Below are experts of layer 4 (counted from 0) of a mixture-of-experts language model. Rows are named down (a neuron's output weights, with its number) and show model dimensions 0-127. Each number is 50 + 12 x the weight over its row's rms, rounded and kept within 0 to 99.
Before each expert's rows: "comes before" lists some tokens at least twice as common just after its tokens as in all text. This comes from a sample of Wikipedia text that the model never trained on. Tokens count by the router's weight.

# expert 12
comes before: " the", "\n", " The", " In", " He", " a"
down0:58 42 35 55 33 50 47 48 62 71 64 46 59 40 75 63 65 47 46 45 60 65 62 69 29 48 44 63 54 50 67 63 37 44 57 37 47 70 44 45 65 41 49 67 26 58 43 34 65 51 45 50 48 46 67 66 64 50 42 59 37 69 39 62 63 42 48 35 70 44 51 48 42 51 49 38 44 31 44 30 52 58 42 61 51 41 44 32 54 42 38 58 44 32 31 48 36 53 45 41 24 44 52 53 62 27 62 47 46 31 35 55 45 47 43 42 45 43 56 74 40 72 45 56 38 47 86 67
down1:56 57 73 62 51 50 79 54 54 54 33 51 39 64 51 49 27 45 35 49 54 51 18 46 59 73 59 32 55 50 43 64 44 40 64 48 69 43 55 54 55 86 43 47 67 41 50 57 36 39 50 59 58 55 59 52 54 54 75 46 66 42 67 60 38 49 55 39 54 75 59 59 39 47 45 51 44 53 34 56 40 48 50 49 42 68 45 70 66 53 36 41 52 50 34 49 54 72 49 82 34 59 50 29 44 32 45 48 69 47 40 47 37 46 33 49 28 61 49 55 50 40 48 54 45 29 45 67

# expert 27
comes before: "1", "2", "4", "6", "8", "9"
down1:75 53 53 48 59 31 56 35 61 24 40 55 73 71 51 52 53 69 50 57 40 45 55 46 53 45 72 44 55 55 69 59 59 56 39 54 58 45 52 42 48 34 59 18 49 50 75 38 51 49 48 55 39 55 59 37 57 47 57 81 46 51 38 41 41 54 40 70 65 53 47 41 36 62 76 49 64 64 67 43 46 52 75 63 53 52 60 78 56 41 52 34 43 44 54 53 50 72 60 50 66 37 54 58 61 63 70 52 37 36 56 54 45 59 39 49 40 22 49 58 34 44 47 30 52 60 61 56
down2:43 44 44 51 56 35 55 62 42 52 49 63 48 35 52 52 48 57 47 74 73 50 45 46 63 64 35 27 57 42 53 41 35 51 47 57 42 47 40 53 48 40 31 32 43 52 54 41 65 36 50 29 65 44 48 79 48 45 48 45 51 51 43 51 57 37 50 36 29 68 54 43 75 37 50 62 43 46 30 72 53 27 16 28 36 33 59 61 53 44 46 64 37 45 40 49 59 59 69 56 61 56 69 59 36 51 34 52 43 28 50 49 60 38 54 51 30 15 50 47 52 56 32 52 36 59 43 59

# expert 8
comes before: " the", " a", " his", " an", " its", " he"
down13:32 51 54 49 49 41 54 40 47 51 69 49 50 58 42 60 56 64 60 54 44 45 38 49 54 66 54 32 64 71 39 46 55 45 49 45 44 73 62 40 53 59 61 55 63 62 53 64 74 55 63 71 36 72 64 46 48 48 37 56 45 49 40 43 58 57 43 61 61 48 32 67 55 48 56 61 39 48 34 40 45 69 51 47 50 37 39 51 52 45 76 38 48 78 54 38 51 49 59 23 62 63 57 50 48 73 56 46 54 11 53 66 43 56 41 79 54 54 44 36 73 65 14 48 48 62 45 64
down14:66 42 67 42 50 40 51 48 35 28 28 49 49 56 43 40 60 52 63 55 50 44 61 50 65 47 23 52 64 45 43 62 46 57 42 47 77 68 74 29 54 34 38 55 46 77 25 55 50 59 36 61 60 53 54 39 61 55 54 28 62 61 72 43 43 53 41 64 48 76 33 56 52 44 40 42 35 53 52 68 56 36 34 66 50 61 52 20 66 52 42 46 47 60 54 32 43 65 50 44 53 41 44 50 44 27 42 57 32 32 46 41 62 58 29 53 51 56 40 55 59 53 59 55 52 24 57 55

# expert 21
comes before: " the", " a", " an", " his", " be", " not"
down1:53 56 38 68 43 48 55 53 58 66 66 62 58 71 25 37 38 66 42 72 64 51 52 47 54 57 30 66 32 44 38 38 64 59 44 62 46 45 44 58 62 70 64 43 41 58 69 53 33 62 56 46 51 49 39 53 48 44 59 51 38 54 36 18 51 55 52 51 31 22 51 36 58 49 49 67 33 50 60 59 52 54 34 36 64 45 50 63 19 31 30 45 49 56 33 53 52 51 54 58 54 67 26 55 48 65 62 73 47 44 18 42 42 42 47 49 53 63 48 43 44 60 28 55 51 47 52 50
down2:65 53 65 38 35 72 59 40 57 49 61 47 46 55 51 29 43 64 64 37 52 64 49 62 66 75 47 49 24 62 38 55 79 61 56 35 58 57 41 47 70 38 41 37 71 49 44 46 56 55 35 43 55 49 52 55 52 37 38 48 60 51 61 33 59 58 50 42 61 52 44 71 43 60 36 52 26 64 53 54 46 27 56 66 37 72 70 58 49 52 48 45 49 31 63 27 43 35 70 38 72 32 40 60 55 41 50 39 65 27 56 47 36 61 45 56 31 64 47 58 56 71 45 50 45 44 65 51

# expert 30
comes before: "\n", " The", "0", " In", " He", " It"
down0:60 33 51 36 53 56 76 61 44 43 52 55 18 48 40 25 48 29 67 43 51 50 53 66 31 29 53 63 65 48 20 43 42 51 29 60 51 83 42 49 71 41 38 63 52 74 74 53 41 47 69 44 49 28 67 43 47 64 48 53 54 44 32 40 47 48 56 36 54 62 57 55 49 37 33 42 51 62 49 50 42 78 49 53 42 64 62 50 58 46 57 58 47 33 35 48 57 53 40 41 38 61 47 45 57 34 68 53 65 49 60 54 55 53 35 63 53 41 51 60 37 56 53 69 39 46 52 65
down1:52 60 66 62 36 32 63 58 40 44 64 64 46 54 43 41 37 53 45 33 41 51 47 31 44 46 59 50 49 72 76 59 38 57 51 74 63 45 71 47 70 48 39 58 53 62 60 57 52 47 66 49 58 51 39 49 41 49 59 31 48 18 40 50 58 57 35 46 39 46 42 54 68 41 73 45 43 51 54 59 67 57 48 32 65 77 45 54 52 65 54 38 69 63 39 38 42 46 48 45 56 47 26 43 64 53 71 31 50 46 65 55 51 38 50 48 28 39 57 66 56 53 41 24 56 71 45 79

# expert 15
comes before: "1", "2", "0", "9", "3", "8"
down6:26 57 45 43 48 45 76 34 58 67 49 36 51 53 66 48 56 41 41 52 54 53 74 55 57 56 61 65 64 43 56 49 44 60 39 43 66 56 71 62 41 32 55 52 44 30 37 50 46 59 41 44 39 54 40 38 69 42 56 50 61 47 39 42 44 49 42 61 46 58 62 60 41 53 57 76 72 53 55 38 47 36 54 36 26 79 42 36 50 40 60 46 34 43 75 53 30 53 55 71 29 60 47 51 58 66 62 40 53 54 67 52 60 55 60 53 56 41 47 70 56 39 47 79 47 83 65 64
down7:30 51 14 32 49 55 58 54 54 55 61 39 58 47 49 39 36 50 46 50 54 56 37 82 39 64 50 59 52 59 49 72 37 56 57 47 42 41 51 58 23 52 66 61 38 46 45 57 51 63 54 56 48 31 63 64 62 60 30 73 56 72 33 41 50 68 49 55 54 51 53 56 32 61 49 26 40 49 55 45 49 47 43 53 49 49 55 65 47 54 81 54 47 57 46 53 25 64 28 70 52 44 52 60 59 33 49 44 47 34 41 31 38 57 48 40 72 56 33 49 50 47 52 67 56 83 54 54

# expert 3
comes before: " ", "\n", " —", " +", " −", "q"
down12:53 64 55 36 67 44 52 73 38 40 51 43 66 23 43 35 70 48 57 22 40 69 65 41 46 43 50 46 48 44 31 44 57 55 63 59 56 62 48 38 61 84 49 57 35 50 36 55 60 49 58 66 51 56 30 76 54 67 53 51 49 39 57 51 65 52 51 44 70 35 43 74 67 59 40 44 31 51 44 45 60 41 51 64 28 59 30 60 44 56 41 45 34 73 36 52 56 50 61 46 46 44 45 55 46 47 61 70 41 50 28 45 59 33 41 41 62 47 57 55 66 52 71 53 25 55 39 49
down13:56 54 58 30 39 55 52 40 46 58 50 45 47 48 63 49 53 51 59 49 41 67 46 58 50 64 56 35 50 33 58 57 37 70 51 65 50 26 61 43 56 25 48 41 52 30 40 74 37 45 63 54 58 57 66 72 44 39 36 65 20 71 39 56 48 56 27 44 55 51 46 43 60 44 49 34 52 62 57 51 44 21 48 61 31 42 65 57 49 43 46 45 54 37 64 19 53 67 34 52 16 47 61 49 44 32 37 60 35 52 70 56 61 60 49 47 49 55 43 39 45 60 67 57 60 29 39 63

# expert 18
comes before: "1", "2", " |", "3", "4", "5"
down5:46 52 56 52 52 57 44 46 59 63 44 41 42 89 63 47 33 48 54 38 40 55 50 64 56 46 69 55 67 53 45 58 53 51 30 27 38 47 54 47 38 20 56 29 50 53 44 44 41 64 60 44 42 46 57 59 28 54 42 50 38 49 50 49 53 54 50 47 71 52 58 37 56 51 11 59 39 55 32 40 74 17 43 73 26 46 42 59 50 52 51 41 39 64 33 43 46 61 65 47 37 56 72 38 52 61 44 51 41 58 49 52 57 65 60 49 60 51 53 47 66 71 51 62 60 72 55 70
down6:40 48 45 28 67 51 44 37 28 74 67 51 58 66 58 58 44 60 60 42 63 53 49 42 40 37 57 75 63 59 45 51 59 20 54 41 48 70 49 62 37 41 64 72 50 52 50 51 56 52 71 51 43 58 33 66 29 55 28 60 43 54 46 35 48 56 61 57 43 29 64 53 43 48 54 57 43 76 47 47 44 42 55 60 69 65 40 33 60 38 57 59 63 57 61 35 40 35 37 51 39 30 40 39 65 62 79 43 75 48 41 53 44 61 41 46 38 61 44 37 58 55 51 37 69 39 68 49

# expert 10
comes before: "|", "-", "\n", "==", "The", "==="
down7:56 27 60 19 33 34 35 67 62 63 50 46 48 34 45 64 56 53 60 42 50 47 53 44 64 45 43 64 51 64 68 51 51 31 40 69 52 52 63 65 54 47 48 50 40 38 60 51 36 57 27 71 36 61 41 52 34 82 71 53 45 45 51 62 58 44 59 42 16 66 50 51 61 46 61 30 39 42 50 61 66 49 63 37 41 71 32 46 49 62 64 59 35 42 47 46 60 75 48 54 52 57 39 60 76 63 56 44 37 49 52 39 64 59 38 46 60 53 50 56 57 40 31 43 59 51 65 51
down8:42 39 43 39 53 65 57 39 68 60 55 63 38 78 48 49 41 48 51 60 52 62 65 47 56 53 60 30 48 50 24 77 58 67 48 62 44 48 54 66 52 70 48 26 48 35 68 69 51 53 32 33 39 31 21 36 78 38 73 60 63 62 44 48 42 69 46 39 52 57 51 44 49 41 53 50 37 40 40 63 37 43 42 48 52 42 46 45 54 41 64 62 32 53 51 35 48 70 51 58 47 53 30 48 47 42 47 57 54 70 43 36 26 43 61 50 68 64 55 56 61 47 55 48 41 72 72 42

# expert 1
comes before: " of", ",", ".", " in", " to", " and"
down12:59 39 64 40 47 56 61 42 45 43 51 48 57 51 51 34 35 48 47 59 40 51 44 56 66 23 63 50 54 27 39 39 53 34 46 71 44 58 58 54 40 19 48 53 63 53 45 52 31 38 60 49 39 51 51 43 41 52 46 20 45 55 50 73 54 68 28 56 52 47 49 39 59 48 56 64 49 51 52 48 47 50 37 80 47 53 28 24 49 52 39 25 33 37 35 54 66 41 51 41 61 44 73 46 51 69 70 56 58 51 29 40 69 58 34 54 56 64 44 29 50 55 34 55 65 45 61 23
down13:39 55 56 55 59 62 62 57 53 70 74 32 55 59 42 25 55 26 53 58 22 58 51 42 54 46 35 48 36 59 48 59 37 69 25 53 46 53 32 52 63 06 44 62 56 73 51 46 46 64 42 41 57 49 51 44 44 41 42 33 55 53 43 60 76 56 51 35 57 54 36 55 60 39 54 63 66 52 67 76 58 50 53 53 42 43 38 65 52 34 66 55 36 63 37 60 54 49 48 62 55 41 43 40 37 70 47 35 53 48 43 27 54 51 42 58 36 60 73 60 50 40 43 59 35 61 50 50

# expert 6
comes before: " ", "\n", " —", " \"", " W", " +"
down5:54 20 54 51 66 53 45 41 47 38 54 53 56 53 63 54 64 58 42 29 48 46 48 49 52 47 53 72 66 46 77 30 26 47 62 39 54 53 61 59 40 64 28 53 51 56 18 36 49 56 40 54 48 53 62 55 66 36 47 64 50 55 75 38 66 64 43 48 48 56 44 68 22 34 38 45 49 49 66 56 52 65 59 52 49 66 60 57 29 44 32 52 52 39 57 49 50 37 58 40 46 43 66 57 46 57 35 42 50 41 27 50 35 63 66 44 56 55 39 50 35 71 48 55 66 20 72 42
down6:52 55 59 33 59 58 43 48 42 86 52 44 73 53 41 44 66 66 65 47 56 48 64 56 46 33 47 41 62 49 47 48 58 37 53 55 46 55 78 58 46 49 57 56 53 61 65 73 65 51 39 31 43 46 45 42 38 63 41 47 74 36 54 60 61 60 52 46 41 62 65 82 78 70 65 63 46 48 33 56 74 62 44 42 58 50 33 45 46 52 45 52 40 35 42 89 30 57 60 59 54 49 58 48 40 45 59 44 50 41 44 69 63 45 39 67 60 50 51 70 56 58 63 57 38 45 44 50

# expert 5
comes before: "\n", "s", "-", "The", "|", "S"
down8:46 45 54 45 27 69 48 25 45 54 43 39 55 41 56 33 56 58 53 48 36 65 45 71 83 45 40 52 54 57 29 49 51 48 73 35 47 29 37 43 26 40 52 60 28 52 35 57 59 56 44 33 44 34 59 47 65 57 42 72 70 56 42 45 46 42 53 53 46 61 50 68 53 54 45 36 50 62 48 44 45 50 63 61 70 50 45 46 60 68 53 57 38 49 49 39 44 41 26 67 42 48 71 54 76 48 58 46 62 53 74 59 55 60 53 35 47 76 52 62 56 41 22 58 36 38 48 66
down9:58 39 63 53 36 69 43 38 53 48 41 49 71 36 63 62 58 38 52 61 50 55 60 50 46 51 33 45 59 50 53 27 63 37 80 42 44 64 50 48 58 72 39 66 49 47 47 59 35 38 56 25 72 43 60 71 42 76 41 50 57 42 29 40 58 45 38 56 41 40 64 69 54 44 58 44 34 60 47 49 44 45 51 71 54 62 67 39 54 31 75 16 50 52 40 65 42 58 57 45 52 63 50 75 48 63 48 67 58 58 45 64 54 35 67 56 67 47 36 52 39 47 47 34 45 63 45 61

# expert 0
comes before: " of", "s", ":", " and", "ly", " States"
down0:50 58 45 41 49 57 34 47 38 68 55 31 67 47 47 51 57 62 40 34 34 55 31 51 63 28 63 58 54 33 23 47 39 73 49 61 58 40 49 59 43 62 52 56 30 54 62 28 44 36 25 52 85 36 56 43 41 46 56 45 56 53 34 55 39 57 52 59 62 22 60 75 63 52 66 44 52 57 49 45 41 54 57 55 58 63 62 54 52 28 48 47 44 53 65 30 45 69 74 47 62 26 32 59 59 54 45 50 44 57 74 55 59 55 45 60 40 41 50 44 44 54 70 62 51 41 64 64
down1:38 37 77 56 52 50 61 60 32 41 40 41 40 45 61 30 74 24 44 49 80 45 65 64 38 52 52 62 55 54 59 33 42 55 49 40 48 49 73 40 57 41 50 56 34 54 54 49 55 54 57 69 31 42 10 54 42 53 49 63 46 55 55 60 42 67 24 53 52 40 52 55 60 54 50 48 42 44 55 50 58 58 36 69 49 40 36 36 68 57 41 41 37 37 30 47 36 41 57 64 39 43 26 50 70 34 33 33 55 53 30 45 40 71 61 42 55 64 52 46 57 54 38 58 36 53 62 47

# expert 20
comes before: "9", "0", " ", "8", "2", "5"
down5:51 36 47 39 58 48 43 41 51 48 46 40 64 71 64 76 66 82 64 59 45 60 32 55 43 61 49 53 78 66 61 68 74 71 46 64 44 49 52 37 48 68 54 42 67 38 62 49 57 54 43 49 31 66 46 51 53 39 52 81 52 53 56 35 57 41 51 41 58 25 50 82 49 47 49 48 73 48 47 58 63 37 60 43 43 58 80 58 41 37 56 51 59 32 51 47 47 38 34 48 43 48 60 58 43 34 62 57 51 71 58 33 49 49 65 51 41 54 51 54 57 58 54 53 28 42 37 34
down6:36 54 61 62 49 40 46 61 40 44 57 52 68 79 40 33 43 29 56 62 61 35 48 55 62 42 56 39 52 37 68 50 27 46 29 50 49 62 46 56 43 57 53 50 42 45 37 27 29 53 62 59 32 44 34 66 39 47 35 58 58 58 54 22 38 51 50 54 44 50 48 17 42 50 58 51 53 56 69 50 85 58 61 47 56 59 47 35 47 36 67 43 49 52 58 66 60 27 58 44 44 45 43 37 60 37 33 48 58 60 43 57 64 34 53 50 40 46 45 23 37 65 40 53 52 37 67 72

# expert 28
comes before: " |", "\n", ",", " (", " of", " in"
down5:64 44 63 63 57 53 54 49 47 34 28 51 60 60 52 47 51 31 65 67 70 40 41 40 65 45 68 67 36 54 63 60 40 67 40 62 46 25 43 58 52 71 50 41 38 57 55 68 45 55 47 46 52 50 43 63 46 46 48 35 64 42 78 33 57 61 57 48 56 64 46 46 51 65 57 45 30 30 54 35 61 66 36 47 68 64 69 25 70 20 46 50 47 43 57 53 35 49 50 38 36 32 52 45 43 80 45 54 41 61 64 70 45 43 50 66 42 51 23 50 41 45 44 49 55 60 46 36
down6:50 68 54 71 68 51 48 21 57 38 59 53 51 62 46 43 45 49 22 27 39 54 62 74 56 43 41 44 40 59 55 51 39 44 57 46 52 56 41 55 45 61 56 68 49 61 56 52 54 44 61 47 66 46 66 69 38 47 55 29 57 64 61 67 43 49 57 48 60 48 56 61 47 30 62 46 37 70 57 25 53 50 43 53 50 75 40 52 34 59 28 39 47 41 50 23 74 53 72 46 72 59 48 38 37 59 41 25 50 55 41 35 40 64 56 48 84 51 60 51 42 41 47 63 61 56 50 58